From a checkpoint of a small mixture-of-experts model trained on Wikipedia.
Experts: 64 SwiGLU neurons an expert, 3 picks a token, a softmax router, a shared expert of 64 neurons.
Below are experts of layer 6 (counted from 0) of a mixture-of-experts language model. Rows are named router (the router's row for the expert), gate (a neuron's input weights, with its number), up (a neuron's input weights, with its number), down (a neuron's output weights, with its number) and show model dimensions 0-159. Each number is 500 + 40 x the weight over its row's rms, rounded and kept within 0 to 999. Numbers have three digits each.
Before each expert's rows: "comes after" lists some tokens at least twice as common just before its tokens as in all text. This comes from a sample of Wikipedia text that the model never trained on. Tokens count by the router's weight.

# expert 14
comes after: "\n", " Born", "F", " by", " name", ")"
router:537480559545500504628556500506481480507572523423493492498508586446505493557448553493520505552495481480486529505532512517550494530416528442451462460505448500514546467521488475470518495534541465492592514456505487494491507502490483555483536463494547593570441457483514499396475636561490470505464470518474507491446521483519574474555572530509534569557513505493450479481514449484485439492506580502526492478494518489496518491442535441557504417486442475556561482509516516530517518504537471
gate0:506546513504497502512528525496569464531495487468500509495569519490454448583518501531520487554460500530503524493461479472525501467501542551444521420530489509549481585518468469460580485486508503435535436498563506481503436492524405570490469491474487498521537541508517500531526414427527457520497449450470530479560499507551442479569479600508540528520486392506493495472558528496454541459439425496446450468472482484475448510522445462463477524507593481437424500440503468538492531591503449
up0:483497532491470531556523505561508517408490514560468496437487537474499535505475539472511519448480536548484472525487505478470562502457471525517441494526497601502522492525521435475546514521518551505521502558488507492497479443439425458471385552463432592474470545523520537436467488521457453591457540541480497430567497514498543508498500568582506531547533431496477466446475518607502509489515524470398478514471470492509509525535570508457574529507499486490509566467563504521463486483454432
down0:497511511507497438489475601553480443519499546599461411534459465498493519487520510500518547430469518522545547493545524515539467585539448391519540447519492558496424452537486535496483544529478450518460513441499526512476476546579532518529537555533477493517515487439464507515477512467495418513527553472556504495412544467514525465464540572535565488462595478525533482539500508479509493471445484532484512528508521475493414493573517522562554483534391484507484475483528444522520562485512483
gate1:530582483465516497461511551527499501528496511534528480467543488484560391511466537466564519402515547579502526524509516508554584514516515551462519560518481523498535499457511450442470522573531490500460557511489559461490536465490521433487591486526446552531511474490483534464532451516513537500471513502449458474480520532438493558591425593445506498488507458478436488425456560488432556545540524441550542470509510485507428537445480535467528481510492500523474556530473524493527433457453554
up1:407471405477486514510539509512435516436529534558491460557465459451480484554467439574444449481514489527424493554508540504513444481526421471560596508526506482514508523470472536541502506488500586511481437472561470534502408582547450522517525504509531531496508546489448569521533430432488506449474551452489547502513474458461540485496543491452532497458462532550504571468466503527519500539425457484449503488513491521488428498484467487534414476450570478533557498463498490551521488482447488
down1:476545457514519507524469514511493500470474564514506549571453512467400522496536466463477556522460477448493525461580427454438542467464526500508408519524429429510460454481475528521447557445410493453546434524487428484477511494557523482519452461453476504512408416489532449478506515482462571494491472475587525495545483440524470511472530539492504488531537528506560484514540540495492415454563459506553519504516521551464548486564460501499522557509510477447520472516549517500457471451593488

# expert 12
comes after: "o", " E", " O", "e", "n", "i"
router:506507490566523511481507497565545561531539511520527482482500586477564506456593536454477571520495537494479473491483498489451559431556546465535443453510472540459507439491498545541408541576522510531512549462452440519500538481445546512519548551482493545499417495452460491571509495505520457471496450507437416467512538557473494525422427456503486521455515520473418514466540523502442435494468479490524552536495545465531476491542555559508523511495480528436560510508433572510493420456472497
gate0:454538478494421452541468482511481507501488548507518564475524490524499564525498536564474551419440513528506484511417520522506459512522567484419531489503561518458485505537483503484493500503529495507482583520554484477453519492506433377541518509475556459528586458469500448557583494492580547517526510518489451465484492485505507490463590458452509491545475486463490472510504469540478434481469526512440584567484473554444457528488503515399453549510476444411530461566448492529504484533503560
up0:457450476527548415521458549495535427464459511463480554537513538466464557471439521518505469579507549507501545537442464447487521492523470537546471483511515472431437435569507464522486538505526354497461508416496518503557478537528473480529508476480551463479471484435502475485497547513512445472461477532468532531516481494509515568507494511493529500512592534461567481491455509423492525549536521477561547445450554513540514501512443445553548536413564545508512546498439436545552519497498532
down0:447530513526581553489522442564462520419479543532534537524487499400503485451519453472493462566480448462504484501577502556472501433519433443499466468513491500514526455527541474488449436464505519481518513508425477480568438483496549476528482562536499463565525524479510560498531504490433518552438475506533448555478517479535505446562469498495597533490551525512396498452551493523508414506464499486464565494477514474485483448567535553456506451503503477532528446493522521557580462579470504
gate1:393487493573530477499550521491499457465508517486475532498480485466474425530485482505523429500486488586473456542459519562493498509497467480481538460484538526460460508455501515514603444545542451514458554497449457499391483532533530480480521556539465491452594526495498499556538506529502513503565431513523497569494526501491549481467457494443561529475607563461541528477493464443435536523557477534483469528445495528538473480538601518463535492489487474513457492516546514497517359517507494
up1:570510441477549428470492480456471507528499553554468559493450500485506489530486550490550568455532466575447444521406549507440458517470501468535489490491501528540536567503532486506495437496472512476561542528474458483449506498534533469452556511474538519497451527579427521463510436503480485442449419531442425530544520538506440553492465431508545524442538591539511495556475536522460464524549515476512478462523518439485481575534514487520466491446578454561552520504483502537489436511450448
down1:452485508463481542488459499527576473532530504481445517476507627502472504475533497549518547578495513456411543484505535410477440509542535563452501517472538493483445497526475563468462479527466559501553486545474525429513582513517536588497467494487470475523538539493549589495464511450494481529484455577533439460483460484544495483486492516562514503458479525491527557482542486502470485507587523553518505458539555503588506500439464524478492486511601489410593467448482523542494493475477528

# expert 42
comes after: "ed", "s", "ation", " such", "ing", "duc"
router:503539541543524516533552522381508513503531450548567481506449465547473525502487500438491487559475537479398441504456531510562451509445489499471494512561533474500604488442446431540480506516551483516548537515487441546486494470549478473456537494508495495517429464489480509500548539467514401518493470511575465513554457414470478496539486495551527449557502523538481557498531515508572475478444509585545550442557453524464479567550484535502510466490552553517461507496524504461533485437467571
gate0:509528548489584452486478510409513480494548544501476583468459434497530476460476500470524535517523484409414505514445544511525518530487554567539560486535528485496506439488463519472565522427532560421481533463510499522543466516435502499476511512513551474518563525578457551487503453504531490505493458536524516512537431470534405491482442547390517485459454509554559486561534541534528458558500467489593502487538495458493517559454508546511457515451508429481557460498553471465497524472491462
up0:446505525521460514475536530513495468529532530533467523515531499522461534488485439512553523524552537493476415479506501496501586478484525561510490548547576572466502548441465557408559590445451535468501489486453542540449479471525455549528511493495524503443445508501475507489553485502531421534457477523495565453501513464495491581439477479526539494476511432502504377583522473468462560479465477440496511468562380506502523520512499494454471540541506437496451503555484537481543454516512576
down0:552507400466455458471501479557442518484536499469522515500482468506469478467521540480438511503562498566507496575510435487580515566449491414513491453435510541493430465455499533509488469518525463576450516447495491452539510487486479522507544455554556524506557480435497474519594430471503492600511514404469529537441474513540530494488459461483563533499530506459497613432517556503581501466489538558523531584493576498506513518522537518513527493522481539552506511473431483491504472522494491
gate1:504486521483453559450481492492545491507470474574438494485453533480402485434512535452458504445479511474519485597498465460537518528557531529590499497523534526510527557566508467420479513406490531490535539539511518519511540547523516526460598514439533431509474533569470536498524505540552530486516511541474470541589542427478542544555532451508447530553475498545479488482530527520472425527428458499508512507546483510539492404472521492472481558516528517499489423464485510493599516560454516
up1:480445479496505478502540511465441527499504489517441596421493419486449467517481492546518498540450526423503499489472504460544528507522494469414594527518556522504495570519445516456526449506487450534538498450503482516508568519429463505526505493525517428509430517563576514479569444490505524456523532515525401504543571520472475498463403494501506479450493445528478521539535522413481509435508550487499505423522410527461501544509417437515524484549459522480450489502418513487469455506486489
down1:491547481472543505525414593482470473526476559421545539561503578550460494504533507579485476539513455463574541537542510469507509538414421506470465460568470467475501545511461480461530520508559518517549525525488508482517478566413501542519415492541471524481536469495560497470512484548497529563460554478511506527529472482519550442495455537472451509533494513491474445570525452517528466506596512496478515488537471469507508481531525504518451409430548444530538532585555465457470452449496547

# expert 44
comes after: " de", " De", "p", " pro", " Di", " con"
router:565522433538484427470520415540559461508493537540553537459529469527534497506464510416533532446470527479521411512530494483508522445519436540501555480496472477488520528441535507517503493517462515537530459449541473441480482476507497465453473521450550523443586544502473543514517477524544493566562586513526509497488520480511488490462535445488407528509560565512432476594511525435471452453448480523436601484483481540493440598458482540458523501485532438518491463463487480510429502479504471
gate0:514466523523455518448520457540606463467583513535577506464561480524525510582490614493511462465577445509545496500498427490515463533512444507528503470523557456512450492523467506532482491508518572487500468481569485445511567500517524497430630522477562490504519500488542524514542510448490537477464508471540502528472560402548502542486501525468427428512454519523517561539510509470491480574548574481470567525540482452512521431508457526507571544490492483515510463512474524471522539464544473
up0:500474552525463507494528544507470473530495545467494545547485484439498552461471589515480580453415475460471532554520543497456476538512496513444523572517486507451476500501464545422509477487529513510506545465526460519459479554463445528513588530464474551469470554471532431473487458466541529512445465575594487469505542456553549507531482462551556451465455513470409494445522516523476539531459548519512490499506535404484498492463440456477543451502491492544553411510519435570516475579487447
down0:427472511525564543497444561579508476523464512512472541523477526525427470499516510494451422526541435490492492486428500594480491511504509541518438516469579536523479423524520449579475523486531475546443520492519493527493473498558449451589496423437458527530466485539556489533544482410498469533501453473472481457494448554544550464514537481570492482494517383526516551440506484489499486534509496595498516477521461495554524538487483449515524492485521591513452501583460485545556508486488504
gate1:576505468521469443607492393442480456510437513514542481517516505507485549503401488585488562504474454461557445561445507482489430505443511529472379505476473542520484487485466539421486532521494498520439481493508496524521530517530500523480473468544454493497565449510604489565508483472476533493545562456434572553497521526454509467418518515520513466504468519496444481445520519530460516487523495619545470479461447505499539497484492520471475482501433501529537502498557510528554518502511552
up1:569537501458473490547527488478474533455469526542532553467465495486495390549540429527518448509474585559495536485551423498503545520603529473481478482578555522446536487520503484539526462592469489502472565495467477510462471483527503467473566514502540497500562517526487523475402551483494469473465488496569481461403535493540457564387504507514527509567452518504454554512483526492461521539491465531433460461543510514466458535386478522487446512554526493477514514488545492465513492546473521
down1:517502520453509474456520509442524489523543456533452479497483513531500603474483491434493494467458527574473506478532439528448420452490458448434442455591433491512507533593497446550443524418491514498550473582494546524510457455503524447482483524464484430479480536500446478531543407452490528473426564558558469553492570510514517461542499575523469523517483584493525530493494521477577485470500468549479548525528511505450545510451526475514488569529480465520494567537472503439519550505511493

# expert 52
comes after: " ", "er", "ver", "al", "d", "st"
router:557478545490503488427493433530519435524508484496503544516474544459546536537539473488447441510536548518509506424501496504463478487507512475507462473463486564561409568469495489511528491502549536477512477521513495543532473527499435548547534577448508476499452523480461552477419615560551516495536521548517528535501499396482521543538522426451459489506553549553443444515431467493565448489518521522467498474541505513489436447456568531543462540481461521396489537515478478482478478570533428
gate0:535477521498482484543521460532530490523490447435450512439461478495506467488471498469462529476527485515509526523537542442478464500530495544504537543493480464603454450394440496492544532515507490524529508508454439451502446582434450510543478511490562493510507574522519480529422476453573459397471464437487481557554513434501544559469498455491536544580472438515428492474496504490521489563505554487592512422482565543444484553455515533492557445538474523426553527504530512493474538487483494
up0:451455506508467501436431525473563541479466541469409465508470532468444453512447534510548467520521533453502467460592572424546518502483530475453516576439511482458506459518534540439452564496493573513469500535551542521549494492495498449450515438507509533482544505505504506450468499524473522537441528513411433495475558445516539470482477570453458485491504491467475501512467595522592496425508488497471489439551540523528463473479493471525468610502467542538541446510508509521489518451568450
down0:503472495535513475499421560500543529434471541522452530478463526519585514422525458510503483393503501456487453504483462482437478449426421566468502471426483571551490453537427553462501456493439467456507548459564544516492518497491541483563479514496472482460433494577458497501530445497532442485522525463460457484483466487523545508524436469479462473518478542520491532512472513477499512492522473528480489523465555515482490463467571583449415553409497428416512449484446480445516481531499515
gate1:544530398566494549474506426486559487527466486590533527499493476482522495517461492469487424492490463471473429507521492420539507564456522528565493440501509505496466483497558478507509483588402486509509529483489563511481514454541507441462492552526567465467497465473419411500528486599539496506494525517477494582568495552513492503550484484454512490463544462458451515466512512511495541521555458415496523491505549456546462527499489442411499526449486524453487588470549428502479470487540453
up1:436521553502444454494533523488414465486554545554499501533539476506462491487510473516606485487493507543444507471481453503567552547473482442483471553566547455504539486488465508471490441495572543466497471482479474476510549493568487534465482492506465552563422470438516516491463452479449521472565460497533481479442512495521525556466499532505520513537418511555484464492591555476542502554566412544512446522479506473570551498555475490540518499451450484542405545471497466394522500536484438
down1:460600450528500479500490494485477539468473462467527513527479544546512463448489606518515540501555581488523523496518495531524471505475528507556445506485480471491518533545558520523529500500543506538458581541537468491489504484431474506540533485465536508496496413534541493539478506547495505513453521475483580526446457506521481500485441542557536528481396425503509502587523508465543550497473562536541489516547486400469475553455539579565535592459490410481447512410500480498453548505441532

# expert 38
comes after: "-", " (", " the", " \"", " re", " a"
router:510489524511568400604512537418526460516510491551512500452522598462465474493472463515435513561450485554503517513478462481420477550498536569518559480459544543510481408507483497438505422490489452500489519454494539504424563498495507516475506536478557495452490499538523510440463489533520433467530500568484507479496461579533519542530553458529469487407468458601471494484530521494492414583493504462487495530562508494570517507555448489497503550506527469489451475480500458507469458447537499
gate0:433487445480522517559581504533521554571462441456412520537428538464530479538471495579525530483563493512485514553500591531473533489500583431534472521491493538491530517478522541539525563505470456493487474479516509496494482525507480492473548467499512587477477495517557466419502512507456501553468490505598556557478408534442479511524550493458445475515493408513488479489537453498525404521494547528488475433509532496466500523499523554480525564492530476571421494456502484496505462477527609
up0:502522514500548540547572498470491422481502444478430431549535464492492553455572486466531480482483532514512440497459535494477542595488519478500436486458406505506481453448455467515474525555486598498434489503527598580451521457495413545554503445498442535487477476482495537513498469511499459458551556534458479501478487524526486483521548510471549495510463545555473444556469539508499501493482517530492520504452516509480435527512515420452611574458549462482540480503506548494550424446470515
down0:597502516497496455521516547418469488592534541448490508573506519579511527403558550518483517457468484515486506450467426516472455499563454523507459515492527476515483451465452591502475511550541483520550503473531504554456456513484473478497508483424543483572462471517494529412490560513534529438528491498463500474490509507536484441460431494512456492504528481473499555485498445545480454504429537544580495498466531500447545559570566454486440503557402462545506445457531506502465547526470482
gate1:559479471571475506544504520531487483518478494536523534489509518519456444492524514474520484539454483530509502527574533613554458522499493513475458482431460469530435399475472492523413544450526466531483498491469546529471470494451511475503530523521500465562498520462528479543484519420526471535451461441490481601442526490485493545413517513567539469485527512490447553436499502540496521508574481487462496435515508505530475513456435407567548534562508490550520409508514497395478402491514472
up1:507545491514431581513487479453534495434473612500488449497531534541478474521491387547546474487494527564442513465489526507539448574475517543447460457506608473488538454499488481509484468525546434534510543518530455490474521543542476466466472474465491486549463482498585421521538474525477439539492528529488508550471412479466470489533534497503500537496495508486503514525506468510414557583459452485526518483521526540457490500407496498532448469430604495535565436475554509469454532524480514
down1:446517519472481462548518512458387556511604473469512464432544467469432548477521501489596493499464513504508523542397489501540546471573487470519399513470490480534454525459455540575491545486519588509490511461481488482440451498448492483434481455446543515501555516552544512508420463521533493498496474483541550482454460412453483503483540537521514464487487484521518468458506525484554519467508491472457470503493456493559502446497370476509495487421498442518473506552517556472540486520503544

# expert 79
comes after: " M", " T", " S", " Ma", " V", " La"
router:414504433447542512504464522448516516445449542499471434505431524461513585517514530503515464566482499512445495433425471507470528498487494553526483506500499464568465488473540524509530508537480444555531515549504569557522565455483546459543551497559540521483558488432525459527475529502502509503523499537475535427438520536517465507505500470491534446524534580569483492440435555479452441492541489488445491489487418484528436564530484421535456435523500481530436546431459510509481441418454485
gate0:544474449487405483515499517505523543485507515454464538524426485469471454478529512495430498508522496453511549444491578502500469541483464505504525521510510449455385507482506439546452446517503511481592395519449436500490523555489568506471476432504449496531465543474579466530498512545518547490532527463568454526454454517512441479490459491549526490546520503533524549450482469532476441517504549449524603497543525619476548495500547533505512427573493502492518431450499520506468444536529522
up0:486522508579543468518509464553477482488473478538488539552473521542490459495502509471449508502551545537484501486528447501592437552559486505531557509583462440491524517526477443546560467586401527552531505562527540497515487421460471502472456518508495435522537466475503516434505478554557490493507551460537512490411556466468553476550511469509489511360445529460543582485394466524458526499535516490489480554524504479487511475470553569532527431504489534540486461521502492529464522458535520
down0:496473465531564558502537523539434509518608520531435435476530421478523496516461567484455511529501514465590607436532516455576544584486440488546512455500551459461471479448510486458516514451469541569519513490470514535512484462422476480562510503442521518479488529461460525438497453452513512435519509495476539466446537438468455506486485544542467493553483559470542452545516496460448439464548498441535525449487565553535462488543473486440448500499487503552503534484527521448541467465536504
gate1:519492499518507508478534541474474501452467569498513455447417489498477505490493439441503523484468509503522506475519600496524541471476547473450545474443550502452476479458478488483507446496476484583487510462490383477504585469489486491516505536481389441469521521453543542504507495590526533425546417428532507502569478477523549397543459457432441474513524473460546475485527557465577518514477490450476473477576527497536440453535491526517536460488512510518455493454553469469464485417519527
up1:468528535470534436483530494499477490491485509499553487453464511472494549476475488513470484473496526530496514438588557525475511502489429444480430459493526483533458462546502480548413471542457494473422490478508493521435446513465484470453457447532498482520473491476428500516476552486507544532448377469433439381449469492485486524492511563418450499511522459422472398400557451528496508463477504520476473511448453543464515517455525496520473463431569519544418512483510482467520524541478489
down1:535514525488502514489516466527545501507446482447449576469483509510509578532501428512478547507457485460566437529496503500474420511489458516589491456513528525516508560582501436506481479508555468548527539479585469458484521486499566496450536607530484408557523522527458458487502455523371515536528499442517484476487480501472497562462436503478447501566491461534503438531497521549539536475515502527461503488466517477547459498496397471541509525521491519511439437449541519451517501589567454

# expert 89
comes after: " ", " c", " st", " re", " h", "c"
router:579449533521482444519502493513479481485460531483509472545498517466500488535527591475467503471471485555527515566544497486511557515461573485549536479518522514459458482449478616499464571503518514439529554517524517391459456471506494512525501561485511520469441547535523430510475502524493495526468501496537579422450496446491504558463472498516562584493491469602503494446472513490608522502455485467508453453535448524506486520561544520539516512472467440538523528387464477537501436480544440
gate0:551444525491531534510506470527563461467449537530460522528553549472530467433505485500516443493453493467437471565512549478468499578495497529535513472541494555486449521486559469441480530496510509413587511477473591531460454529490461538497465555470539517462473554441495503452479499485481528470473544476491483514444464514506608476496494520530461507511540529514431497414514473512448487481541539573480490558487542461453508538428538553450511478437527532550454440523440476603538475545401502
up0:525457476426493507544479495458528511546452528515474504510514501449522536537504516471462519457536513431526431516467564510409545451519483555482403448429458528526463463459501514463511501510438445488522502453461604497513517544469560439464519521565517492459456546506439548452552492507531500560529445494433544538516511508447521461517467446503469536528438472514520460494493467430520509514560585485527580506469482558457514447484474504502518500497499509546571486372471474482448458496520420
down0:487529467470513510474472516545444515491488507454546544533539432510517492508514479548505460544408507477480459522498562482489501500522466556474490512513474518524506520511532552462474500502527483468457526478522463538504540434500434447532558549453524473485527582490510461498518573460466508454513378423615488365473483496519526430524443482526492533467553517517508520560551532563459544503486459463498453429528469562474540472492503544487467590512419607493476503471464471516494435483527477
gate1:507496523410530452507539441509524559568451552485440469481475510559480544514481563505398549450527453423462518473512544489432549511506495480522492463442512582501462511497526430519494485412439510522544411505499539424492437517509470541472535574515483476478478452538521425492459498544499456531456450511562559503534503481511518495571471543525512534484535490478542532383473559515513527477467507487483435462498446512501496463494559483547530496502507397524442513488459451525488480522533452
up1:556554505490563499520503553474446513546525500494542484540464611461515503467490450502496440504495495511486452537486499543459528384500479485538489450484521466489558578484461505512466506484469566442442470510490498558574549525462464504555508439543468462507450500477488520550487441420456504506557455558508506444527486507496513508542539516526451543481492463425528514459499488500561478506548563557506438610495472456538567396504537543463476506459516503489470472526570483469474468475530606
down1:483480507533484484552448479425524517528508486486443451534534459400528609514449526425521435571485521489416517531457572473524497411519578541526487531464487498481496418483482505527567522473517505526474501455482475566517512502519510544504423516495505552487583467617526525552540536501484544496510518518501421517464546471474498544502462450538509561547489509474475540555537442510447510472539448496494493455559491477502515440542566513500515382483531483479513453469511477478551493473469464

# expert 28
comes after: "|", " ", " 2", " 1", "8", " 3"
router:520525453518545516572480508466516510540513499540535494556550469534515503441534478428496556621431529476507597511592518497518472492480506529446535472509457514502457449478456527517489551539487500585466422443534504540488488568541590530526414449491499472570489475519465543490543526500486512560552567489436555501467482472482509461473536476460560513531573545545483457494479550504517505488547561433594542515468490514488508477486484461496470513441480468519557505528441491577513542466520463
gate0:546498496554479499510491501496427537501463530451468479555526490494554515478506420484524501546572535464491540477466468498454396456545512515451548493507512516488449483472466564534480484448467459528497431410533464550460502520516488544491508535411484499531466506500524494469495471469491462474460546501382478475551481454475504464492543513505436487573569475599526516451467451481556484583541463513457530491482480424459468508438480568486502602493431504575521531495484560523442493449548517
up0:591519480413451476520472477522516478473479507566541540415498463517529546526488508516473522516485489490480476545469496505465528538517561515518512528520530534458558432472548486502475477414546492580464475524573593535539516541497468492486502493489504479485510524506453471436534467562474556513544558522424576483527500508505564504507429495477477451509493572570528492524522495536520592468547502476495555470541487453500431526517465509496507451571542415541566454454415555523434546497419488
down0:492425526555435477528457459484482556508483430429455476509479523514479525582485516510516570475522531444576557514481528452481495527548564545482468573493454528552509475465510526550517506496466524465470528523474474457525520588470511458485493512512524552524532486506512436432463504558472508474500495517499466469533502489528489462562540512513451506525511492495507525484512468567519548469412494453446540577502533525378495512402578434533487476538466510503539366469533489454439433474517497
gate1:520420492482551515520505557507479487480461523528535505525418508467537507480611473479486526467523507556469442461446490498440518580467528606458496458480472465537554504491488561528502596494475421510461441471456549493517482456497520504518493552506513477486508563461501542438521476496484523493578461516569403503522470497454436460524487495556507525533518484500485448485551497546439529570507540540470603465502493512564462442521496528468470419430440516449451440480466471552489519469470496
up1:525491390525507441541464494443502549441478525434484517552522531586533542506588563559549500476527509550506492482541516526471486507542530527520512483482516476544464515496537548534459477510486522461487486512425455472482481512580558539465485505486493467460447540538490474481589412433537530544530476524529524521501469455535486557485501570473409507609474512548605496551508477475466464487463540513455505501501517489522461487452546538539477546461477459548473556459481575580470508558500534
down1:461521422507491488460472493524510501482429479529491510485547491507455500580512494492497490492536510526462458514508432524485491541476488567566425470448506470418550397530450531518568505427498420495596529474545488459484437461583463412449564470498463509506504464495527471490484478539574520470501493469470508511435491536468483513491546554503476541461537535523488530498472484509461537410500503508498507494505526455516456544466540590471409492454576470463486533633508467512483485493485450

# expert 48
comes after: " K", " Ha", " Ch", " H", " I", " Ro"
router:468580481473578547512534555480471519481548511522471471502513566487554537512529535575490550456492498495512510527486550477528591517457446560505512467473479551513519529497602516510500410529486441558525544484480498517538561459493544455482479486514457539507459520451541463510462563521470448545528409562502548489487475502497480505519505492531505561442537501500583485604448505528480541480515451482522434553521531424591460582520489590478548426476529542534477489492485510500494503420475508
gate0:507514442595415481514530510395473538500492535466434489489509516467609456548468413506501529455522447458505485445495520514434482500491508422481512484464511467525494482510514455467510430555529480485505512507525504575544482493563511524427529457477541519519480577459523501528528435458533501551487468461546521541496549518541483500516463475477498393478612491472518559506426597520460506499430487533468446482446509510514519480475496469448574499511529490508448488556469560459497443461532509
up0:536511497475477491615531519528450482554560482507531461458549488472461462465530401518530515458482543500517482466519529541506608608496505511511521464524521546463529494501533408572452545477440553493520564546459479514504514530451524500506520507572495532488562493497505496463506554458487519546478478462588493509462580497463456482499562490452450431520534430513483459501478479453442529466499513535550541538519614520474510464461412550521513496528467491490513536520493486547474547594507480
down0:461470524520526558513521476544581508566560518530473551529514463531496563499455479514475503524472515452468489530490536461472482514515501469434486385467528542520464507544487495527491491453488476608378536488510477467602495490483467577505530489577464505434516480579545502497479493552492580481489511487585546507529473522514504474559464430472450499447484582394494530457509499481527498463535524467521520493601472481503530496522440480434466513493530532530515526550475592465511481516519492
gate1:485462542510521464437524470555551477486449533455519492467490551503497463493550579516537536460481513475468488538530493539536571503401491491526533525494451536491484432473481568476487541448542557532515520541538571465474432562545544480502581602463495517465434522512470489471482474542470447540513508531547548487543592411456471506479448420521487468485467481564533522515470414551525527468481550513552565543486500481522486528529549598485493502527511465506455488476486503567450451561526504
up1:503485551511501523536541520511471505454493460468526560539548504475552468528569519414501503499525487527517487466479419483556480526481507546477468518473442517515545493490429483490531532505561547494546461472516601465497449471429581586506457517538522455511517513398535499450549517462487387457553472495450509505518530462445474507523521518513440570521496528481493466497532515530495512532496478496432498431456504469456557469539431422507468622484532527507476465544447517502443466550582533
down1:505490490474517495496457465493546470530500527511488499492541475510500560552426459551445566430543473488513420505446483547525467534524531513474511475488569512520523523460596557494497455530461430551472541505527488476516452418603555490599537548545494534519580444461489432478511472563423507557532475459492501440457470511472534455561539441541551521524467445453509513502501488513461460487483471432531572526531524457533515504477443554491505504452606480503521502484459522502433433494521507

# expert 80
comes after: "s", "ed", "ing", " located", " known", "ated"
router:536538515455511514471539507501494532481519536465565547486513538511556492542495482566503505497577471474518445513506607532577545483421419555378485533492497442492561498467528487515552470549476485505472545406403514525529469492464514518506534538508445466502514488436523530451528494470462474544497455485516489409438503424469489550483438458609504451549491505536487452450556478489504444401516506514518561524532501524503515520536473495483475497530560522536501502510495506454486550452428518
gate0:459506527447462441532494446410433493508459494537530494570420504479479464487429497469575484459455528510491505512387430473498454576508506453470552495519520447527518528492457450509404501513500537454504484503509535464477472449517490526508585510540505498498462471517503569512489564518485496431453512453563509450518531479472427585530482440458536469480545440504496453463464512449533415507545492491509438445469444470488510481540497556463465451488488449589536515510593505447491495502513495
up0:449446496416569480518507555503491479498495460474554513509554518481514517475546516534454515545530393555532559544542542479474568524477487499430519502620562501548499469472460456461457496499449504491551515448525546505466423465547500551473447540536503464447495506502479557514517523492516452458586512452458529534534483479480493486520519409524520451519523471579499505477513418519523551593492507494520481544458544497485468512530505495418475521553459508571449406512475516507506441477433549
down0:500503498521461501411501408503532503482533547579458449511524507510476505545585482524417528467503545478491484417542503489496525475500469539537467526484506520518482520452490447537548418482460525508555530493478489478527549523483468494499421414577516540440535500487475490527511562436518521488515496515428449503604483502475489547512536515564466506485443577471453527437459569515515478475476546533514584470497511463531535491466502453532497573502570541548380531491517545573548531502478541
gate1:475460579506504514421518500566542464517512511585448464547472473428494513507566497504527447501467447482543465485541507438482500525504507519547513502588519558568537551523462513446526504502494507462522457461522466507519523599506506567566520505515413413489469523537516507436529430458486502470442480492540461445491472579436510469521489580559553538509496516473477496493509572549507521524508475600493589499479499488521498530516486496523491490554470574499486479527487424486492461532389551
up1:458474420533515607438507500574529497544522541443501419521496469485529547486529568493471486458515480556491489468484527517471545563437537498492530561598490459496511457481486550547515560492487520464487398514434511371529512477460543469559506496504504514544495482504492455522459534493514491495551513472571509471500475485531479569483493498549573491510407513503507535510474462504470503597517596443471558509546479507553482508546510542561525450509480486508484565453481480478425438477525492
down1:485422542452486450467576536474487493502515446497513531506495527519516595505590505483507462527449460523560441483494450486508438535533486506533546517544489545527501441444502528473458532493477517482488497619546459473567544515550438529439477500567469504469524522521471521469456485543563453553493500544508470451538541556481498452497465494461505579539581498465488507438483460435488512470566481502450549536454463512486524422494520450503504488517432514522482470551448453589573495555582469

# expert 43
comes after: ".", "ed", "-", " on", " in", "In"
router:446466501529504491554518443554494512465443538501528472548512475493554492449457515530532450449609528513463476542523450519586482500498451553470489548523485481473468562554458458511534459440457534533446544463439444514500492466472520590538514511552457454464445480442496492454554431465437491470525498463527544468514498443485523492556504468506426580464486558501492514563524469426487432438460575428430501498520532496467519462468537489485518478473487493520508457490575495422518509444570503
gate0:465390490542465492509487563548553519477467478527446536494504502509550498575525559558514471521488539504453487485432577504498542474521498483518541526558580531473578596442477513451522504535442564519503518479435527499559486576489555463492548485480543504422481502423553431554470524508510513461486534509437521476527530501505490471474489481506420459424524509543531467557461472442468483504613481490525527494537560501515476528529584520553479509513482530534536519479454476447541436481465545
up0:533433474485504567484442431488564487505506496426504508493509531510501426517526461493485435537473500472511481554535526482567506507465495501599514530622543465552470558458496519583480488490458510516471492563465612522495498554568491524469485478535618513536516505510485499486584463441512572485579514540545515538586463455536529512506526422487508482515497558492476508484514563468550536513509436563514514462530466472524519519560545445545470508498520472486442574509522511489523524531538523
down0:498505498445501522499426505543415460558467494450503531469525549460526485553493585515448539539496469452510492529465457459539490499542516506435546537509462598499474540416429540549439432577509492512503506508495474514509509490538459602513496468551535514523513478525443506506514526492489553476517496572539574493454499507431526505460527510488484498494552454548516447485517478534605482523433488547546499548454515389519576463471545443489507463582538449475496547487525470469492542456445487
gate1:509505512480476533576485493490513493558528466512476506527522549516473492452474455503509514455521520457562506455481539552611577523486513493489496527552482452498508515539483497492542509559469541473537511445499563503576552487471554478527528510503427455474456425490548518459570522514528481535479427516427528403525572533470458517498530443385481575556470423538437528437466444501506473472581503405450474507421538523518512476576471520507525480501456508470538493538514476539485457510479467
up1:409478488461430529494552471496535436504540506439482509441540479558447522517518521483566469501540519521494405496470511470499509512506439580415572575534445484550465579512492474501477524499475563522505511467470516494517516534481517532471468515513420451460482537406518514497551471454533502483539495529516521473465536513566580560436524529471451475505531544462483524504526441492513440444507493415465500510531484513501455440507562487551530460490443469522589513466439547462395460518501477
down1:494519438517451430471546482465457544521468533537481491492524476511505539488501482488521536480468466528510519510488539526440505478502517568524500530486553563477425550453498531537423515556490445514504504468483515490414517435516523485490470570475573515543495501463432458521388489539512465448462472514473474541508543505524473538530466536430513427527517493475504529481579582477516482463530556512454620456547514521520532468489526531503465454576563482471499441461504508454513623388507507